Experts of a small language model.
Size: 10 layers, width 128, 14.6M parameters.
Below are experts of layer 2 (counted from 0) of a mixture-of-experts language model. Rows are named router (the router's row for the expert), gate (a neuron's input weights, with its number), up (a neuron's input weights, with its number) and show model dimensions 0-63. Each number is 128 + 24 x the weight over its row's rms, rounded and kept within 0 to 255.
Before each expert's rows: a language model's description of what the expert responds to. This comes from a sample of Wikipedia text that the model never trained on.

# expert 22
It responds to: Word starts and non-Latin bytes
router [150  86 149 137 104 158 144 126 156 117  85 136 159 113 128 154 166 109 140 118 159 152 146 154 127  98 116 141 102 152 113 105 141 143 158 161 120 100 140 144 153 147 149 165 144 141 116 104  99  98 173 128  92 112 125 104 122 148  99 109 146 132 123 164]
gate0 [119 103 122 100 159 157 143 116 122  79 146 145 138 163 126 120 123  95 138 117 140 109 176 163 139 108 120  94 105 129 107 150 128 146 157 113 179 141 116 186 120 113 123 114 109 124 154 110 117 152 185 136 134 111 178 147  75 154 104 126 135 132 162 127]
up0 [131 188  80 146 136 101 154 110 104  99  93 115 141 142 137 126 133  92 104  92 150 144 141  99 147 125 128 108 114 146 131 137 154 137 141 148 149 154 121 161 153 183 151 127  76 164 126 116 142 132 111  98 149 117 102 120 126 155  98 129 127 133 126 144]
gate1 [118  98 121 118 125 137 127  77 128 171 125 106  92 128 125 132 104 121 121  95 115 114 140 137 145  90 127 141 109  87 169 157 129 107 185 154 108 164  97 152 122 142  92 121 146 171 112 106 121 141 141 145 140 106 109 109  99 132 134  95 117 151  90  68]
up1 [ 93 152 172 108  85 121 130 135 122 132  84 113  93 141 122 152 122 150  94 121 130 165 152  95  93 129  94 111 144 131  99 105 131 113  93 162 132 130 141  49 143 113 120 123 181 125 131 139 107 137 128 145 161  98 140 108 136 136 109 130  83 104 110 155]
gate2 [125 136 174 105 125 181 123 118 120 118 119  95 135 119 112 116 115 101 114 106 101 136 127 169 162 147 112 148 149 123  80 120 126  96 123 132 138 113  93  98 175  62 152 106 117 126 109 102 146 146 166  89 125 150 148 124 156 122 109 133 143 131 115 164]
up2 [136  93 127 109 141 159  92 144 112  97 103 129 124  99 134 143 102 113 135  97 102 100 134  97 106 140 137 134  98 114  80 134 121 105  98 118 107 138 121 162 118 125 122 151 165 105 122 124 144 202 134 111 108 138 182  81 104 186 134 155 150 120 149 169]
gate3 [109 118 127 129 121 139  96 115 150 124  81 113  99 130 126 113 101  87 115 112 108 105 131 103 106 153 104 102  85 145 151 178 150 134 116 135 160 119 132  97 152 137  95  92  96 143 128 107 128 167 128  87 138  96 110 159 101 131 111 133 135 165  81 140]
up3 [145 113 120 119 134 111 127 162 146 125 118 101 155 112 153 127 150 143 100 133 192 159  76 121 107 102 111  80 140  91 130 144 140 179 108 151  83  79 119 140  81  83 128 137 129 161 132 102 117 102 105 108 134 113 137 151 155  84 119 174 124 117 154 129]
gate4 [ 93 138 144 137 186 149 112 138 112 129  91 104 116 130 127 142 195 142 122 122 118 129 132 132 152 115 135 152 130 129 147 135 149 114 154 129 104 120 114 115 132  69 108 109  76  96 158 107 103 155 153 141 124 137 113  65 122 144 108 112 109  94 104 167]
up4 [166 128  99 115 150 116 172 143 146 101 109 153 129 128 115 123 175 139 131  97 129 134 102 163 137 148 126 136 128 114 109 134 134  84  97 114 130 134 155 148 137 126 143 113 130 105 156  90 112 139 121 159 114  93 140 164 126 168 126 128 146 142 115  99]
gate5 [136 120 117 106 118 128 124 141 106 108  95 142 156 136  95 161 160  98 163  92 170 141 136 144 118 106 112 155 113 147 147 149  98 154 127 113 138  85 110 120 131  74 152 144 108 185 133 125 134  95 149 144 118 115 108 118 193 113 113 137 151 121 135 131]
up5 [136 170 125 104 159 151  99  88 147 139 158 107 102 120 123 131 137 150 162 156  55 138 163 138 125 142 111  91 140 106 127 101 122  93 131 121 130 123 152 114 116  93  90  84 110 136 169 115  86 101  94 154 130 131  90 141 148 123 120 135  69 141  80 123]
gate6 [128 106 151 131 137 119 136 143  95  98  98 203 148 110 122 107 103 158 126 148  92 142 118 147 128 148 119 100 111 172 127 137 127 127 126 134 149 161 127 157 103  93 181 166 138 172  90 114 139 140 110 109 137 139 109 121 128 160 134 114 110 101 114 137]
up6 [120 142 147 134 173 151 120 108 134 114 166 117  95 148 140 132 136 162 143 193 119 139 101  83  86 101 108 143 109 109 165  78 158 158 171 148 114 128 162 124 110  88 136 154 127 104 125 113 117 128 114 140 150 124 122 112 128  99 136 114  92 107 144 125]
gate7 [147 138 118 134 128 135 119 156 102 127  84 129 150 146 138  92 144 152 114 193 117 145 142 156 118 125  89 114 156 105 179 147 134 101 118  94 150 112 134  87  90 124 141 157 102 144 129  96  92 139 132 120 129 148 131 156 130 105  84 121 147 117 133  94]
up7 [103 141 141 151 142 141 141 103  87 140 120 165 118 144 119 121 182  93 131 140 108 106 130 103 157 126 152  99 129 127 102  91 100 115 121 120 137 149 100 113  94 122 155 141 124 132 117 146 130 158 106 135 125 113 141 120 127 125 151 122 167 134  84  89]
gate8 [120 119 113 116 108 139 143 148 103 102 104 111 115  94  84 120 177 108 111  96 137 105 160 130 118 124 149 122 104 179 110 104 137 137 175 134 128 141 141  97 158 140 131 109 139 119 139 120 125  93 168 158 130  94 118 140 188 163  96 128 147 110 123 132]
up8 [144 155  97  92 127 155 141 133 122 111 110 109 118 125 111 142 110 128  85 109 125 114 159 160 144 133 154  97 132  79 125 129 121 139 161 133 133 117  86 111 122 195 104 184 144 155  91 154 140 208 108 130 133 115 129 160 110 151 114 129 179 141 145  95]
gate9 [151 118 164 125 129 147 124 117 150 135 105 162 109  93 142 121 115 138 146 159 139 113 195 187  99 132 160 132 139 111  98 102 138 116 102 176 168 126 121  71 147 113 143 107 159 151 123 146  89 140 143 102 160  99  96 169 131 142 113  92 171 127 118 128]
up9 [112 135 156  99 141 137 127 137 144 118 136 115 107 114 136 101 156 105  84 124 110 142 121 126 136  88 144 122 112 137 118  96 147 128 122 160 134 131 169  80 150  77 169 165  72 165 134 141  98 122 149 147 112 144 103 145 106 112 120 162 161 135 149 113]
gate10 [ 60  79 150 139 120 160 179  93 119 132 100 161 107  89 100 109 112 140 137 162 136 123 150 100 116 123  75 126 171 141 117 128 130 127 152 148 131 125 121 128 146 129 147 138 126 167 124 133 132 133 162 126 124 111  93 184 119 162  73 130 109 155 144 159]
up10 [170 171  93 135 114 116 135 115 139 107 150 120 109 147 141 107 136 108 130 166 134 121 163 108 102 149 153 105  96 102 111 164 117 136  79  96 131 110 116 176 126 141 116 151  90 159 169 119 162 146 135 109 115 153 114 142  89 131  92  78  81 155 123 140]
gate11 [132 133 169 156 165 108 142 139 101 107  86 126 130  89 157  95 141 135 178 170 168 151 144  91 133 110 125 114 136  89 116 136 119  97 130 120 101 118 112 109 132  76 141 132  94 135 146 136 162 143 115 132 167 137 115 144 112 100 124 124 138 151 110 153]
up11 [119 130 125 142 128 127 129 155 179  93 177 124 111 141 135 175 119 132 105 103 164 116  94 140 146 170 148 142 145 141 120  97  83 120 164 135  83 119 114 131 138 124 165 136 116 133  99 133 148 129  87  83 129 156 151 116 136  84 161 156 103  86 111 116]
gate12 [128 122 113  97 127 177 139 141 165 125 154 105 162 136 122  89 140 151 118 126 149 117 164 126 123 109 123 155 146 104 131 110 134 147 115 135 149 146 105 214 126 107 164 181 132 105 123 157  98 110 152  86 140 132 102  96 161 135 165 127 152 129 112 132]
up12 [126 156 133 110 142 143 155 124 141 111 126 108 182 142 109 128 170 123 135 140 133 160 165 117 135 109 140 129 154 132 124 145 119 121 143 158 135 125  77 127 114 160 143 121 113 105 124 128  69 129 196 112 123 112  82 143 141 129 110 112 139 101 117 104]
gate13 [164 122 154 122 122 117 160  98 120  96 100 115 142 134 150 147 151 130 168 124 159 164 133 114 119 113 178 128 120 155 126 163 153 147 121 132 152 143  94  97 113 126 142  98  96 184 144 140 124 104 195 116 155 145 119 103 115 100 125 111 134 108 153 134]
up13 [120 119  68 104 134 131 143 149 135 134 122 107 118  87 120 146 125 147 100 157 113  97 110 126 153 115 111 107 124 128 159 132 161 107 198 115  89 109 131 119  91 141 110 104  85 114  96 117 117 175 108 157 117 132 145 122  87 156 126 116 124 127  95 179]
gate14 [146 184 140 157 123  85 131 195 113 110 142 132 119  96 118 145  98 105 114 133 156 146 119 122 100 111 140 136 110 188 142  73 133  97 109 114 113 116 138 142 132 115 169 120 134 105 108 128  68 126 140 173 163 127 157 183 140 134 104 103 101 138 111 126]
up14 [183 146 104 104 151 129  97 115 104 109 125 137 109 160 132 158 125  81 144 150 151  78 130 113  87 113  93 100 151 175 138 117 122 108 107 144 104  97 130  93 133  86 124 126 147 115 149 142 115 134 125 140 155 135 159 161  97 145 173 148 142 134 106 196]
gate15 [147 139 156 146 100 154 145  79 143 111 111 155 147  95 150 133 132 128 110 143 137 119 153 115 111 109 171 121 107 120 132 138 145 100 137 120 121 133  94 167 140  97 138 120 114 103 170 122  90 145 140 111  69 156 124 141 152 138 156 151 118  79 149 140]
up15 [139  99 115 137  75 107 123 146 130 124 158 158 137 126 140 131 172 155 122 137 108 157 144  95 175 147 101 130 145 126 126 140 151 137 116 165  90 101 170 139 139 157  85  97 171 135 108 135 145  98 121 153  80 149 113 140 117 126 169 109  80  98 146 165]
gate16 [176 104 146 114 115 116 184 142 153  58 155 156 117 127 119 143 143 108 144 113 147 106 140 137 126 118 143 110 124 140 125 164 118 137 119 144 127 139  99 112 164 119 122 150 113 101 112 149 109 113  55 106 172 112  80 138 127 107 159 123 101  98 161 159]
up16 [130 144 155 160  97  88  93 140 120 126 124 133 136 137 118  96 156 135 143  86  82 150 120 117 104 101 142  96 126 158 138 126  74 137 126 160 122 103  80 124 105 102 106  92 131 102  88 147 136 121 115  86 145  86 179 177 157 152 148  81 121 141 114 165]
gate17 [120 144 120 131 153 141 122 126 130 128  64 106 147 108 152 125 106 153 102 149 139 132 153 175  90 123 143 164 145 149 124 149 121 121  96  93 175 123  77 127 158 122 191 132 126 138 163 160 102 117 168 193 132 103 125  78 154 117 133 138 122 137 110 126]
up17 [138 109 152 131 153 125 133 128 140 134 103  94 124 101 124 167 125 130 109 130 143 156 152 112 128 114  99 149 114 129 132 123 113 110 123 110 166 108 133 125 152 123 109 130 127 138 182 165 107 136 188 139 131 157  94 122  91 135 136 142 131 113 161  97]
gate18 [109 116 138 128 136 146 132 154 142 136 148 130  85 147 114  88 157 157 136 162 132 132  97 161 114 122 122 172 120 124 157 144 120 135 161 136 136 161 136 126 142  65 144 124  86 114 113 105 131  81 115 144 106 118 204 133 154  94 103 175  94 156 134 157]
up18 [ 99 156 155 101 102 179 126  97 108 123 133 111 140  55 124 110 143 138 143 104 123 161 169 159 110 122 134 121 121 110 123 120 143  85 112  99 135 124 120 134 150 112 121 123 163 120 101 167 129 145 125  99 172 131 104 113  74 131 138 124 115 122 138 106]
gate19 [116 128 128 165 136 156 156 178  98 137 105 106 140  75  83 141 147 111 121  92 113 152 139 116 151 142 117 130 138 149 132  88 122 160 204  94 138 116 153 134 161 137 140 138 117  92 110 133  97 156 163 162 122 128 124 134 142 124 103 134 146 132 185 144]
up19 [152 145 133 119 104 117  95  93 159 148 111 120 160 153 152 135 122 125 164 158 176  91 100 139 121 112 163 181 139 192 104 160 122 136 111 147 106 123  90 131 132 145 149 115  91 166 129 144 141 126 145 119 152 103 126 133 130 116 138 102 123 177 119 126]
gate20 [107 106 149 134 123 138 141  97 176 122 150 124 146 140 121 169  94 172 140  86 139 106  80 148 142 131 135  96 132 114 122 129 133 101 137 135 103 115 140 143 128 123 121 110 116 153 150 136 124 142 120 137 157 127 141  38 156 134 123 144 123 129 114 154]
up20 [124  83  98 174 108 118  80 128 149 130  65 152  96 126 130 138 135 117 115 106 144 108 158 100 136 142 136 107  96 158 117  60 132 138 142 172 152  92 148 152 120 139 111 107 144 166 113 155 129 108 152 120 130  99 171 139 124 108 122 120 123 119 155 102]
gate21 [138 119 137 124 107 134 159 120 156 154  99 139 106 112  94 109 126 126 118 118 117 139 116 122  97 137 117 128 106 159 147 140 167 153  92 142 150 110 150 100 128 134  80  91  91 186 134 103 139 128 134 119 145 132  87 152 136 109 135 151 153 125  98 145]
up21 [167 162 159 136 104 104 135 108 123  78 168 126 142 137 156 108 111 142 111 129 123 113 116 135 135 130 149 139 113 143 108 146 132 113 130 128 142 154 120 147  81 147 119 136 138 101 114 111 133 155 160 127 128 140 151 154  88 112 159 101 100 139 100 126]
gate22 [134 127 120 133 119 150 129 115 151 132  94 128 101 120 131 168 165 131 143 148 128 112  79 157 144 116 177 142 178 127 117 108  86 119 183 107 144 102 102 138 148 132 135 125 129 132 148 101 124 147 109 182 117 141 147  90 111 121 111 138 147 110 135 161]
up22 [147 115 123 126 142 100 151 142 124 155 147 133 162 158 132  92 167 100 193 120 146 129 136 120 106 116 123 117 135  82 124 158 179 128 120 147 106 166 123 100  99 114  92 133 121 108 103 111 130 141 144 131 109 146  96 146 116 134 176 125 136 175 134  45]
gate23 [122 117 161 133 123 130 137 104 149 110 121 100 166 124 103  93 132 111 141 115 141 205 168  83 113 110 108 134  85 145 115 126 128 100  97 138 117  65 144 110 135  72 128 147 127 135 111 120 155 140 173 101 141 130 155 111 175  97 120 142 138 119 155 132]
up23 [141 148 160 157 146 121 109 120  76 134 108 125  64 125  83 118 152 146 126 133 141 176 121 156 133 159 139 114 104 112 116 148 141 116 196 158 112 114 153 151 156 135 116 112 114 103 107 125 145 170 116 108 159  94 138 126 139  70 115 166 162 109 136  99]
gate24 [131  68 150 121 138 136 137  96 129 116 144 116 106 118 117 122 150  97 151 130 116 140 121 131  85 162 134 111 111 121 135 126 188 158 128 162 170 138 164 101 147  82 126 102 125 122 161 148 118 156 127 135 151 152 150 116 118 142 144 140 107 195 134 134]
up24 [140 141 120 129 132 175 167 140 108 141 154 147 111 148  81 120 174 146 124 151 166 104 113 150 114 143 143 124 140 160 140 136 127 133 136 132 122  79 142  95 123 130  95  91 119 158 137 105 105 134 134 116 153 143  89 153  87 138 152  86 130  83 133 129]
gate25 [152 152 187 105 125 152 137 148 110 117 111 102  98  98 176 139 153 135 153 141 133 151 121 135 102 130 156 134 139 147 136 139 139 103 146 131 150 102 156 103 152 125 119 104  83 121 139 109 110 128  91 159 109  97  88 119 150 103 136 158  96 132 160 138]
up25 [172 114 118 147 111 134 170 101 159  70 145 128 138  90 140 148 148 115 186 107 117 135 133 139 126 102 120 133 136 144 162 160 164 109  92 141  90 137 114 162 133 130 170  86 128 137 126 119 148 147 107 116  99 174 104 121 137 119  99 107 120 110 116 145]
gate26 [135 131  85 163 100 128  95 128 169 110 105 119 190 119 130 152 143 152 122 116 109 164 133  76 125 136 142 143 122 125 156 105 132 139 132 138 168 130 101 126 154 163 114 108 108 115 137 130 155 136 140 143 153 126 148  72 154 142 118 153 154 107 102 146]
up26 [118  88 125 108 166 137 139 144 124 152 109 129 108 146 112  69 122 158 150  85 137 102  95 166 138 146 156 149 127 140 119 117 161  98 120 132 148 143 124 186 134 154 140 139 156 122 123 141 143  86 107 126  94 126 122  56 110 132 117 114 164  95  93 134]
gate27 [139 116 147 144 105 111 128 122 122  98 118 155 134 149 102 119 138 124 115 158 123  70 121 100 117 115 147 122 118 152 108 147  89 107 177 142 110 118 149 128 139 101 144  90 122 146 133 127 104 139 141 133 111 132 118 123 131 199 165  98 146 130 118  98]
up27 [166  95  69 108 101 139 112 158 144 145 128 134 174 133 109 139 122 152 132 148 149 141 174 143 115 146 124 118 128 135 111 156 111 157  88 109 151 129 148  92 148 173 109 157 101 117 147 110 145 125 125 134 172 109 153 124 109  81 121  96 110 148 139 132]
gate28 [153 117 111 117 132 104 147  99 148 100 153 150 143 103 138 120  82 155  87 176 112 127 114 116 154 116 116  98 122 103  86 131 107 101 151 147 139 155 135 102 143 123 125 124 100 149 109  87 138 145 145 125 123 128 137  78 109 142  90 126 172 112 143 108]
up28 [128 120 115 134 126  86 129 147 127  93 134 145 123 104 181 124  80 102 141 121  91 197 119 105 142 146 128  99 128 144 152 133 145 101 126 127 135 166 164 141 102 150 127 121 128  91 128 110 157 120  85  97 113 120 177 125  72 104 103 114 134 137 155 125]
gate29 [112 107 121 139 102 133 123 122 143 112 168 154 128 125 108 133 117 113 139 141 157 151 164 163 116 123 103 136 128 104 171 150 108 100 128 139 146 140 135 133  99 142 147 151 150 141 172 130 149 124 158 133 145 167 146 162 126  89 138 105 159 196 136 101]
up29 [112 114 133 161 133 130 101  93 117  88 180 162 145 128  99  74 107 124 114 146 117 153 170 139 121 110 136  83 101 142 166 130 137 111 114 173 152 100 115 122  89 104 139 128 159 152 148 103 153 176 139 114 150 107 116 172 136 147 117 120 113 138 133 115]
gate30 [134 147 136 105 166 125 170 115 166 101 119 128 159  92 107 157  90 151 135 135 109 130 145 155 137 124  89 122 129 118  82 123 113 111 105  90 161 125  97 140 153 131 129 137 102 116 172 112 156 111 124 154  97 116 104  65 171 110 109 114 133 134 131  86]
up30 [127 117 172 157 125  95 148 108 138 131 115  99 148  97  84 112 126 135 108 161 124 121 147 117 136 134 150 109 120 107 104 141 127 149 134 130 153 162 133 116 114 105 184 162 124 159 154 115 109 112 142 108 110  99 151  73 122 149 183 130 184 134 128 126]
gate31 [176 115 138 114 136 147 123  98 169 121 142 160 143 134 116 132 139 143 151  97 146 121 143 144 154  90 130 140  83 121 131  88 127 152 143  89 131 148 148 126 109 124 120 118 112  95 121 108 174 126 150 103 144 102 143 139  96  87 105 100  95 125 115 139]
up31 [106 154 107 143 145 123 151 116 177  75 147 115 107 122 120 141  65 101 158 131 131 142 169 144 115 108 147 118 101 121 148  95 106 132 128 167  98 119 134 119 138 197 165 141  98 131 125 107 142  93  79 122 149 119 115 148 133 125  90 121 129 162 127 113]